{
  "hidden_size": 96,
  "hidden_act": "relu",
  "routed_scale": 3.3,
  "balance_loss": 0.00024,
  "balance_bias": true,
  "norm": "rmsnorm",
  "norm_eps": 1e-06,
  "learning_rate": 0.00319,
  "beta2": 0.95,
  "max_steps": 6398
}
Below are experts of layer 3 (counted from 0) of a mixture-of-experts language model. Rows are named up (a neuron's input weights, with its number) and show model dimensions 0-95. Each number is 128 + 24 x the weight over its row's rms, rounded and kept within 0 to 255.
Before each expert's rows: "comes after" lists some tokens at least twice as common just before its tokens as in all text. This comes from a sample of Wikipedia text that the model never trained on. Tokens count by the router's weight.

# expert 48
comes after: "|", " |", ",", " he", " by", " USA"
up0 [110 175 111 110 130 112 123 145 145 122 155 107  98 128 172 126 153 141 161 118  91 137 130 123 137 159 108 147 129 135 113 125 119 118 160 169 141 158  99 134  77 121 120  85 136 153 110 117 150  86 140 135 108 101 108 112 117 106 149 136 110 112  83 134 201  71 115 163 129 120 115 135 132 167 126 114 141 138 101 106 158 115 108 105 128 135  87  92 113 151 119 118 124 182 102 126]
up1 [ 87 129 139 154 125  89 107 136 130 124 161 146 124 161 140  76 111 128  54 109  91 137 138 144 109 129 135 161 126  89 146 124  91 168 147 170 145 134 138 108 100 153 134 148 130 126 118 107 173 141 141 170 108 102 120  71 153 177 136 108 164 128 124 155 113 116 155 130 148 150 114 111 120 163 145  96 146 131 142 102 133 121 126 159 142 159 125 106 153 135 121 102 105 121 152 127]

# expert 20
comes after: " the", " his", "s", " a", " The", " their"
up0 [123 144 158 157  93 138 123  66 116 125  92 181 123 164 156 130 130 142  92 116 121 146 146 124 147  99 127 139 135 103 119 115 104 112 130 178  85 159  99 111 134 151 115 137 126 122 178 135 102 116 146 127 128 162  89  91 120 146 141  95 129  92 137 107 159  95 150 115 156 168 120 146 117 147 100 111 120 143 124 124  87 105 166 116 156 124 139 163 138 117 143  91  91 111 107 148]
up1 [121 108 145 120 168 124 107 103 120 161 157  80 135 120 147 132 123  88 105  99 144 130 115 125 134 126 109 125 129 172 158 104 146 106 133 142 138 149 139 101  93  99  81  94 130  94 119 132 125 123 139 152  91 122 107 122 141 141 126 122 146 162 168 112 119 189 149 170 116  74 149 112 119 162 145  98 135 135 107  96 117 111 132 123 120 174 158 151 162 133 119  59 127 109 136 135]

# expert 41
comes after: ",", " of", ")", " is", " and", " as"
up0 [114 135 114 132 118 124 128 102  83 142 170 184  94 161 156 106 131  95  85 139 133 147 100 154 149 131  84 100 121 125 134 133 123  96 137 146 119 116 130 124 119 134  82 109 128 138 107 101 121  94 117 123 116 102 147 123 123 145 131 122 148 161 121 191 148 147  80 115 134 146 114 182  89 124 129 118 123 127 154 127 152 130  98 123 161 202 119 137 116 140 145 136 160 115 165 101]
up1 [122 135 169 108 126 127 133 125 139 184 119 143 106 118 119 142 120 161 131 131 100 133 132  61 134 152 126  83 115  80 172 111 110 120 138 112 147 121 132 110 150 127 118 118  84 133 135 145 137  88 145 136 184 129 162  92  94 131 147 156 158 145 118 139 139 107 127 110 177 100 129 132 114 160 129  99  81 128  96 115 157 153 104 115  89 157 148 124 134  89 168 151 138 144 156 127]

# expert 2
comes after: " ", " in", " In", "ed", "/", "In"
up0 [135  95 117 137 161 127 168 130 121 118 120 109 122 116 133 115 104  88 130 131 121 176 123 101 137 130  73 121  62 140 161  90 109 110 127 161 140 139 167 115 124 109 154  97 136 126 138 136  97 111 131 132 127 145 126 131 132 165 134 159 145 140 166 164 121 141  87 107 166  87 137 147 103 183  97  95 155 129 136 133 129 154 125 106 108 168 123 163 120 166 112  95  90 148 120 139]
up1 [157 118 126 115  91  85 123 164  89 122 121 118 137 128 131  96 134 126 158 112 117 125 108 127 120 138  97 132 122  98 191 106 100 125 128 127 158 134 103 115 139 160 158 123 120 109 139 118 129 117  92 118 123 119  92 153 126 133 129  81 139 124 159 114 142 103 119  68 110  94  76  63 109 120 101 101 102 178 133 114 132 108 128  95 136 130 127 161 131 109 129 137  98 168  94  93]

# expert 3
comes after: " the", " The", "The", " a", " his", "s"
up0 [160 131 105 129 167 130 169 175  94 154 129 166 111 106 116 106 134 163 143 123 122 128 163  90 141 150 126 128 147 107 110 105 117 140 112 112 143 144 109 162 125  83 111  69 112 151  90 159 125 139 134  94 176 144 120 116 127 138 161 105 100 162 108 152 112 160 128 121 154 103 125 129  84 124 135 123  98 127 137 125 102 114  84  87  84 170 133 124 125 118 126 108 101 120  91 140]
up1 [108  87  92 140 127 143 139 173 143 132 139 134  85 162 111  92 106 116 138 112 157 115 200 130 133 131 102 136 127 108 147 117 116 131 127 116 150 154 121 173 116 132 167  99 148  80 113 146 147 123 112 105 119 140 107 144 102 148 130 157 114 110 137 161 141 164 137 144 144 156 151 145 159 134 138 117 154 117 131 116 101 122 118 128 145 191 167 129 122 138  86  91 185  96 107 116]

# expert 11
comes after: " K", " L", " W", " D", " Sh", " T"
up0 [111 159  92 126 145 135 171 139 108 107 117 142  82 124  89 147 133 138 125 105 128 131 122 146 112  97 127  91 121 118 148 103 106 132 131 145 168 103 115 133 150 130 113 117 120 107  78 111 133  97 149  99  97  91 124 169 133 209 108 136 158 147 156 135 144  82 112 102 148 108 136 127 133 118 112 113 144 110 153 105 101 126 127 152 120 179  89 145 143 149 120  97 182 130 146 149]
up1 [122 154 144  94 134 144 142 126 119 149 111 137 110 116 191 153 108 123 161 102 125 128  59 138 145 131  98 102 131 100 136 121 128 158 101 131 107 142 149 127 118 173  99 117 126 159 143 158 107 175 118 112 171 124 117 109 181 149 139 150 100 120 134 153 157 150 142 100 106 178 138 104 104 128 133 120 154 101 107 101 144  98 164 114 132 126 130 159 146 119 108 113 131 175  85 147]

# expert 10
comes after: "\n", "|", "in", "en", "er", "on"
up0 [118 111 130 145 177 130 117 135 115 158 143 161 143 122 179 117 148 140  86 158  92  89 125 130 150 126  53 100 111 122 146 106 112 158 127  98 122 108 138 131 151 125 110 149  68 142 108 130 151  97 114 125 127 131 114 139 106 120 117 147 136 167 145 168 135 160 124  95 138 129 106  96 154 147 151 129 121 135 130 168 112 138 162 107  80 110 151  97 147 171 110 145 130 163 155 126]
up1 [139 119 125 127 160 153 101 121 144  96 138 146 112 123 131 130 137 124 108 117 129 130  94 115 144 118 127 119 122 177 141 130  93 139 131 137 159 102 124 114 131  94 195 131 145 128 150 113 173 111 136 114  94 110 128 106 133 112 103 118 170 113  75 178 113 135 128  96 129  72 152 102 113 158  87 120 149 149 125 145 114 140  86 151 114 102 154 111 194 157 151  92 111 114 151 152]

# expert 55
comes after: ",", " in", "ed", " as", "ing", " and"
up0 [148 130 104 126 125 101 134 109 126 133 138 163  86 135 152 121 158 142 130 118 134 175 112 126 148 113 114 138  84 163 157  57  94 141 130 134 118 166 135 100 126 100 156 106 135  87 131 114 134 125 112 107 111 115 154 114 160 105 140 130 117 133 143 131 167 147 110 120 141 151  98 129  80 133 126  92  95  96 125 182 142 130 160 178 133 147 111 123 149 104 162  61 119 140 130 135]
up1 [103 107 159 116 139 134 110 160 154 125 149 169 105  86 112 120 153 129 183 137 131 128 142  72 121 127 108 142 124 127 175 109 115 135 125 172 171 120 114  87 103 121 107 106 154 137 145 136 142 128 112 118 165 100  98 101 115 104 135 106 104 122 159 183 133  98 109 113 136 127 133 136 144 163 132 116  68 101  94 139 101 164 103 116  90  92 119 136 139 124 143 120 106 113 161 118]

# expert 0
comes after: ")", "2", "\n", "3", " •", " from"
up0 [124 100 110 114  95  93 143 133 146 136 157 125 123 105 127  89  97 127 157 129 142 134 118 108 152 102 110  87  73 112 120 125 116  93 100 154 150 162 101  80 103 124 119 115 167 165 107 131 134  75 105 109 157 139 145 136 150 118 134 162 105 150 134 160 137 110 118 116  92 128 124 138 142 134 134 102 137 180 120 109  86  91  87  86 161  98 121 105 115 158 127 126 161 146 142 120]
up1 [121 109 113 113 118 143 139 130 170 109 123 141  90  83 129 102 127 133 142 108 144 126 152 135 107 117 112 146  99  98 137 105 127 139  64 138 105 135 129 161 155  86 151 107 108 115 139 134 110 115 162 131 145 145 163 104 133 110 137 122 173 149 144  98 120 143 157 108 146 124 171  76 126 136 129 138 128 119 141 117 133 168 158 115  96 165 129 147 158 100  87 118 135 209  85 130]

# expert 22
comes after: " to", "-", " un", " and", " \"", " re"
up0 [120 127 136  62 160 118 123 148 105 124 116 152 140 127 130 100 158 180 147 148 119 113 139 156 117  87  70 106  93 165 108 122 139 113 163 150 113 102 131  82 138 150 169 167 141 118 123 117 108 130 136 131 117 101 112 123 135 115 142 124 111 184 129 134 141  96 113  93 120 120 106 104 168 160 105 116 106 119 115 147  91 124 169 102 110 142 118 139 101 160 148 101 121 150  94 159]
up1 [128 163 112  70 120 115 161 147 124 106 112 110 139 158 159  83  90 109 178 141 145 134 120 123 149 117 128 126  57 140 143 129 124 182 106 105 112 125 124 134 143 133 117  99 150 131 130 144 141 117 122 116  98 156 145 129 115 133 137 115 164 145 143 124  94 112 181 118 112 158 119 119 112 154 128 150  91 127 107  64  92 157 131 138 100 132 101 164 112 158 145  97 157 151 131 125]

# expert 35
comes after: ".", " |", " (", "-", ":", " \""
up0 [113 171 110 163 129 107  88 147 108 106 156 174 104 107 123 119  65  98 161 130 110 132 107 144 116 164 108  77 121 102 129 123 114 199  91 130  95 113  84 120 143 140 151 135 164 128 140 113 140 149 116 111 146 140 166 143 143 165 141 125 136 139 100 126 133 134 128 112 117 127  99 146 151  97 116 103 142 165 136 169 154  78 114 133 151 145 125 112 154 133 142 133 134 119 117  98]
up1 [177 147 113 104 110 113 103 134 111 124 148 124  96 130  91 120 124 112 123 167 168 121 129 120 174 169 110 167 115 110 146 123 112 152 101 135 101 173 123 126 150 162  95  93 142 115 128  90 132 132 141 135 145 133 175 154 153 158 105  92  89 131  95 128 106  91 121 130 139 140 131 113 129 141 128  91 111 130 137  90  98 121 130 147 133 126 107  71  83 138 147 144 127 154 111  70]

# expert 18
comes after: " |", " and", "i", "a", "o", ":"
up0 [105 178 168 116 156 126 105 122 110 105 111 145 131 159 117 147 151 115 130  89 135 163 127 107  86 118 128 161 102 134 146 107 100  90 153 132  85 134 132 130 136 174 147  96 140 121 103 136 155  99 115 132 124 135 182 141 136 116 107  99 142 123 169 138 103 150 111 125 176 137 156 104 136 143 111 118 171  93 154  86 132 116 110 107  91 145 107 136 153 116 121 145 188 113 157 126]
up1 [179 143 129  96 115 144 100 146  87 173 148 165 122 110 107 127 128 145 129 136 146 163  90 114 100 119 126  97 123  92 115 125 124  83 150 157 121 155 158 118 110 108  91 117 159 124 115 142 114  94 133 156 137 118 158  99 173 161 129 118  97 149 118 130  75 142 172 116  93 125 124 120 161 165 130 127 103 181 121 130 133 109  93 126 137 126 149 126 136 136 172 113 141 164 149 108]

# expert 33
comes after: " ", " W", " Y", " A", " E", "–"
up0 [131 117 171  91 130  55  97 129 119 148 154 135 132 139 172 115 113 127 137 134 118 109 111 132 133  99 138 109 115  92 140 115 103 150 152 152 125 130 133 152 176 154  97 120 161 116  92 139 177 144 153 112 156 141 100  76 133 137 107 134 122 121 144 120 129  96  88  77 117 120 105 169 122 154 112 123 146 116 131  83 144 113 109 100 140 146 116 160 177 119 101 107 124  92 144 129]
up1 [109 113 125 111 128 130 173 154 122 139 123 132 116 146 121 144  98 133 110 119 116 137 141 114 117 109  91 148 139  80 154 116 115  73 137 175 139 127 136 130 105 132 160 102 128  99 145 108 172 144 154 144 189 125 114 130 114 117 120 115  61 130 110 106 118 154 112 131 134 143 110 117 144 157 127 120 151  81 104 156 156 129 128 123 145 133  73  63 125 118 179 129  95  96 147 142]

# expert 53
comes after: " to", " in", " a", " on", " the", " of"
up0 [129 101 125 152 136 121 117 126 161 110 137 127 139 116 170 126 103 130 123  99 146 148 178 124  99 150 124  81 137  87 120 119 118 101 179 144 127 130 148 122  96 147 125 131 157 179 147  75 104 136 107 161 109 123 119 157 106 124 135 129 123 101 125 188 101 175 160 112 119 115 171 151 129 141  79 113 112 133 106 161 148 153 151 142 106 130 102 105 142 137 138 105  96 128 132 179]
up1 [170 133  85  99 157 144 176 159 115 160 140 151 107 126 152 156 121 141 143 133  99 130 111 109 143  94  92  82 133 142 107 107 134 129 172 157 177 117 117 102 147 143 105 142 113 151 157 128 138 136 135 138 154 116 135  93 103 135 138 163 109 159 160 142  85 102 115 111 108  87 159 117 131 133 146 146 123  79  84 152 106  92 147 130 127 144 144 135  96 113 138 117 158 114 168 108]

# expert 56
comes after: " P", " C", " K", " p", " H", " c"
up0 [154 132 156 138 134 113 110  99 108 127 103 124  97 108 167 151 141  95 178 141 150 118 142 141 107 128 103  98  97 129 160 117  97 120 127 135 145 120 113 159  87 163 128 103 146 108 107 101 120  71 125 116 101 111  88 111  83 114 133 151 153 154  58 139 151 149 135 120 126 157 122 129 114 101 158 118  98 123 108 137 118 140 158 139 115 128 123 125 113 134 118 110 150  97 205 151]
up1 [146 108 152  49 105 181 129 146 136 129 114 125 140 125 102 137 115 154 109 111 119 148 137 127 117 116 104 108  98 118 138 117 113 145 138 154 137 132 129 101 127  72 132 134 181  98 126 119 144 149 148 128  96 169 138 155  81 126 137 127  95 134 136 150 150 160 105 122 162  76 131 205 131 123 123 106  99 100 128 133 145 122 113 136 115 129 148 118 111 122 145 123  95 138 138 188]

# expert 63
comes after: " of", " the", " World", "s", " National", " his"
up0 [112 108 132 104 119 119 152  98 125 155 100 144 128 143 154 159 129 105  99 120 155 153  53 132 105  78 105 132 122 133  96  90 141 170 121 148 103 118 141  88 107 188 112 107 116 123 121 135 110 118 129 141 149 147 133 141 144 119 133 135 160 142 117  95 107 148 175  82  77 111 108 111  81 152 120 118 147 123 128 141 128 136 167 134 108 140 109 166 117 152 117  92 104 138 144 154]
up1 [123 123 163  81  96 116 121  84 130 120 116 119 116 119 126 119 200 116 171 100 117 133 132 127 164 137 121 157 123 155 133 132 127 124 108 102 160 145 141 120 141 118 136 131  76 142 138 133 136 118 162 135 166 107 109  87 106 183 122 139 142 100 139  83 149  88 107 113 152 103 155  72 127 145 112 122  97 118 119 134 140 159 107 121 154 120 160 180 119 123 175 114 153 131 125 113]

# expert 6
comes after: " ", " |", " for", ";", " (", " an"
up0 [126  95 121 122 118 143 147 112 118 102 126 124 109 103 165 145 140 113 113 133 125 143 107 135  96 115 132  96 138 149 132 116 111 119 131 138 122  81 146 164 125 142  87 121 126 143 115 154 152 125 169 161 134 167 121 112  91  98 115 123 182 103 140 136 109 139  93 108 100  99 176  95 137 102 127 121 118  90  85 138 168 149 153 132 105 152 146 179 174 176 149  96  90 164 120 141]
up1 [ 89 169 121 121 156 155 136  97 131 180 120 147 131 131 141 134 134  88 152 131 148 105 168 136 129 117 129 158 115  87 125 114 106 154 100 155 149 103  85 128 119 117  96 136 130 173 137 139 156 128  81 157 118 140 141 154 163 121 116 150 158 108 139 132 159 151 114 109 121 157 129 140 186  96 117 123 110 137 119 120 148 156 178 127 132 137 140 117  96 150 134  92 155 188 146 161]

# expert 7
comes after: "\n", "-", "3", "–", "|", "==="
up0 [133 116 110 100  78 154 151 108 148  94 141 163 102 143 104 108  92 142 134 123 156 134 115 124 132 115 101 120 123 164 148 123 114  92 117 167  85 104 146 110 154  96 156 102 123 161  93  51 166 102 168 123 138 122 121 159 124 132 120 132 114 111 105 128 117 129  79  97 126 131  82 170 146 103 127 133 153 132 119 130 143 138 142 100 141 137 105 120  92 141 154 135 110 141  82 120]
up1 [114  98 150 167 105 110 147  56  89 111 143 113 112 150 120 134 102 124  73 141 107 132  87 112 112 121 125 161 102 145 148 102 117 126 135 142 138 155 111 105 144 167 136 102  78 134  93 124 149 117 121  94 147 152 151 166 121 140 139 139  97  98 136 111 113 106 118  90 117 118 138 114 132 119 125 123 166 102 141 162 113  90  95 110 180 113 123 145  96 121 134  76 134 109 116 146]

# expert 21
comes after: " G", " V", " B", " K", " S", " M"
up0 [103 150 132 129  99 132 126 124 113 146 131 145 109 184 111 124 170 113 112 138  96 132 134 130 171 121 112 126 139 141 108 143 127 113 129 141 112 139  92  85 117 156 179 124 192 118 128 157 107 106 114 101 162  84 159 114 103 144 132 142  98 128 169 151 160 148 135  95 116 146 135  93 134 111 105  98 107  58 106 155 111 129 127 128 104 150 175 120 170 130 128 113 129 142 108 153]
up1 [107 139 147 145 123 145 149 108 133 108 140 151 124 123 110 119 129  88 127  53 120 121 138 111 113  99 126  89 108 114 142 125 112 113 143 144 119 166 160 134 170 145 119  92 139 162 116  98  84 125 204 110 107 149 153  95 109 172 127 153 128 117 125 131 130 157 187 141 124 140  94 106 132 162  98 132 133 138 132 123 157 118  98 120  95 167  86 139 102 127 143 128 120 157 106 118]

# expert 29
comes after: "\n", ".", " |", " in", " on", "==="
up0 [143 137 157 130 148 133 124  88 124 113 148 172 128 172 162 139 153  85 106 144 124 106 158 105 136 162 120 109 121 122 139 122 105 154 102 137 138 171 157 174 122 136 157 115 139 139 147 125 107 129  94 114 151 118 178  92 117 160 109 103 182 146 126 144 101 119 106 123 107  89 125 140 192 132 130  80  99 126 101 140 142 139 113  76 143 101 133 126 115 139 153 119 121 130 102  91]
up1 [154  83 122 115 104 111 169 123 115 151  99 169 123 107 101 112 123  68 169 138  75 148  86  83 125 143 125 106 112 113 122 119 132 146 134 117 166 138 142 108 113 146 134 119 184 125 115 169 154 120 171 124 106 146 139 142 129 153 129  97 131 143 110 121 122 131 146 119 140 115 153  71  89 143 147 109 128 162 133 160 127 126 105 166 119 140 160 151  75 124 160 145 133 134 125 125]

# expert 49
comes after: "\n", ",", ".", "ed", " was", " were"
up0 [119 114 139 167 161 107 152 134 127 155 118 116 150 196 146 132  77  76 132  86 138 165 145 116 128 104 115 115  96 116 139 127 107  94 104 154 108 157 177 124 123 150 170  91 143 103 108 102 106 135  93 125 140 151 153 160 129 152 136 107  94 134 105 137 124 129 144 116 153 120 147 124 116 125 148 120 119 128  72 127  91 126  96 102 107 158 103 163 119 119  97 115 133 108 161 117]
up1 [144 124 132 124 131 120 141 115 126 110 173 153  87 110 153 138 126 141 143  85 176 138 169 144 113 130  89 129 130 119 104 113 125 148 136 157 137 121 142  55 120 128 122  64 127 131 101 117 137 118 127 178  97 126 116 173 119 137 122 138 106 122 112 136 133 110 113 108 142 133 157 171 137 120  94 108 142  97  84 117 109 106  80 129 141 109 151 137 139  91 126  65 150 138 158  99]

# expert 47
comes after: " ", " (", "\n", ",", ".", " \""
up0 [ 79 141 128 164 146 145  91  90 129  93 134 131 130 142  94 110 108 117 144 150 163 166 121 121 164 112 136 143 106 145 126 107 110 124 154 155 123 165 104 106 101 104 143  85 128 143 126 160 139 123 141 147 109 126  92  94 159 165 163 117 158 116 183 124  77 157 101 144 149 134 114 151 111  99 125  86 155 147 125 125 105 112  84 136 149 145 139 135 126 119  99 128 152  95 158 162]
up1 [174 114 152 107 119  99 120  28 136 113 116 127 108 126 138 136 146 149 156 108 136 106 121 103  99 134  85 138 100 122 132 118 132 143 135 140 168 155 159 103 124  99 127 143 120 115 126 108 124 169 108 116 130 188 128 168 153 173 101 115 129 154 176 122  97 132 157 119 117 117 114 116 133 132  96 125 123 179 142 112 150 124 126 147 109 160  91 167 114 144 126 117 109 128 123 139]